Below are experts of layer 10 (counted from 0) of a mixture-of-experts language model. Rows are named router (the router's row for the expert) and show model dimensions 160-191. Each number is 500 + 40 x the weight over its row's rms, rounded and kept within 0 to 999. Numbers have three digits each.
After each expert's rows: a language model's description of what the expert responds to; "comes after" lists some tokens at least twice as common just before its tokens as in all text. This comes from a sample of Wikipedia text that the model never trained on. Tokens count by the router's weight.

# expert 20
router:563586494463510527514480516401506536477509550478530503432420552459471521511483492492525462547560
Description: Word-initial prefixes un, re, dis, inter, non split from their stems, plus dashes, pipes and digits in tables and asteroid-survey lists.
comes after: " |", " (", " \"", " dis", " an", "=="

# expert 30
router:509551530522557548455526446428501515486495515460510561505519592543516539484452500502509534504482
Description: Digits of dates, ages, times and table figures (28 June, 2013), plus spelled-out numbers like seven, eight, four.
comes after: " ", "1", "2", " (", "–", "3"

# expert 32
router:583572567505492457485549507515509481512492462468520534518528485527501505449526529499509465500572
Description: First pieces of proper names in tables and sports listings, often before -ton, -ville, -field: St, Mc, Swan, Kogarah, Anne Arundel.
comes after: " |", " at", "|", " in", ":", " John"

# expert 1
router:567609528524504459440507493485465508526519573523460485520545542455485497482502495513565552550572
Description: Prepositions and determiners like of, in, the, during, throughout in census-style population and household sentences, also coordinate endings °N, ″N.
comes after: ".", " in", "%", " of", ".\n\n", ")"

# expert 31
router:495602494537490502501503479466498504550518476440494535437484594456453481398489511494503496534511
Description: Pipes and header words in sports and statistics tables, such as Pts, GD, Goals, Score, ±%, SPG, Notes.
comes after: " |", " ", ";", " Team", " %", "–"

# expert 40
router:520550484575575414474535531494474490483489494476524465463483552493529564501450490508531477507486
Description: First words of compound place names, chiefly New before York, Zealand or Jersey, also Old, South, San, Bay.
comes after: " New", " the", " at", " of", " in", " ("

# expert 56
router:527556487538479547454547522473433440510609481437518502485446520536505455504476517515500417521530
Description: Words in British legal, religious and historical contexts: Act, Holy, Roman, British, Catholic, with surrounding the, of, table pipes.
comes after: " the", " of", " by", ")\n", " Act", " The"

# expert 44
router:421580499561506457507563525437508562515523482526574502495463577556560500517362505488490518529605
Description: Leading digit 1 of years and other digits in dates, coordinates and numbers, e.g. 1919, 1871, (1923–.
comes after: " ", "1", " (", "–", "|", " /"

# expert 41
router:518521512508505491443525539520456470519509487414434425504535575471551469444464484478551474517527
Description: Dash bullets, line breaks and first-name pieces starting entries in lists of people, tracks or places, e.g. Brian, Christer, Tonya.
comes after: "\n", " |\n", ")\n", "-", ".\n", "\"\n"

# expert 47
router:509583560536473551458633463498496557495532520468517500535521556567505523433428516524466510564467
Description: Digits, spaces and dashes in match score tables, especially tennis set scores like 6–4, 7–6, plus other table-cell results.
comes after: " ", " |", "–", "1", "6", " ("

# expert 45
router:532553519486547450441556526514526457564490465499508523497444490519501495429494533460543464470585
Description: Color and quality adjectives starting place or team names and noun phrases, e.g. Blue Springs, blue Chevrolet, heavy, hard, Red.
comes after: " a", " the", " in", " of", " at", " with"

# expert 29
router:566552512525541494437513489471480515505508544469493521497511599570533485461482503473479524555487
Description: Individual digits inside years, dates, populations and other numbers, such as 2004 census, 80th, plus spelled numbers two, seven.
comes after: " ", "1", "2", " (", "3", "5"

# expert 50
router:483601496520511545534511477507462501522553446454446509518484468536551503434521450422526580537543
Description: Table row ends, pipes, newlines and == section heading markers in wiki-formatted lists and tables, e.g. ==See also==.
comes after: ".\n\n", " |\n", " |\n\n", "\n\n", "==", "\n"

# expert 39
router:526542538673487454507541492487450518498532483445504453466497444531498475424487523511526469554473
Description: Abbreviation pieces such as .S, .D, Jr, Dr, v, and spaces or digits starting numbers in tables and citations.
comes after: " ", " |", ",", " (", "|", " in"

# expert 49
router:449554513514508503486476509487527508566538498498540520412511494512455533486519532412554515490549
Description: Line breaks, list dashes and headings starting infobox fields like Scientific classification, Personal, General, Location, after article titles.
comes after: "\n", "-", "\n\n", " classification", "Scientific", " Animalia"

# expert 33
router:497578466558495511476522601417490545512525467539555513448486563453545445508447490507476481572514
Description: The space or first digit that begins a year or number, and opening parentheses before dates, e.g. 1960, (2016), "extremes 1981".
comes after: " ", ",", " in", " (", "|", " In"

# expert 62
router:539577575559489467482538542519483521469541504466459483510479528520391458490486497531536511512561
Description: Commas and similar punctuation after numbers, names or clauses, especially in measurements and census text, e.g. 6 cm, beam, ",.
comes after: "0", "5", "3", "4", "6", "%"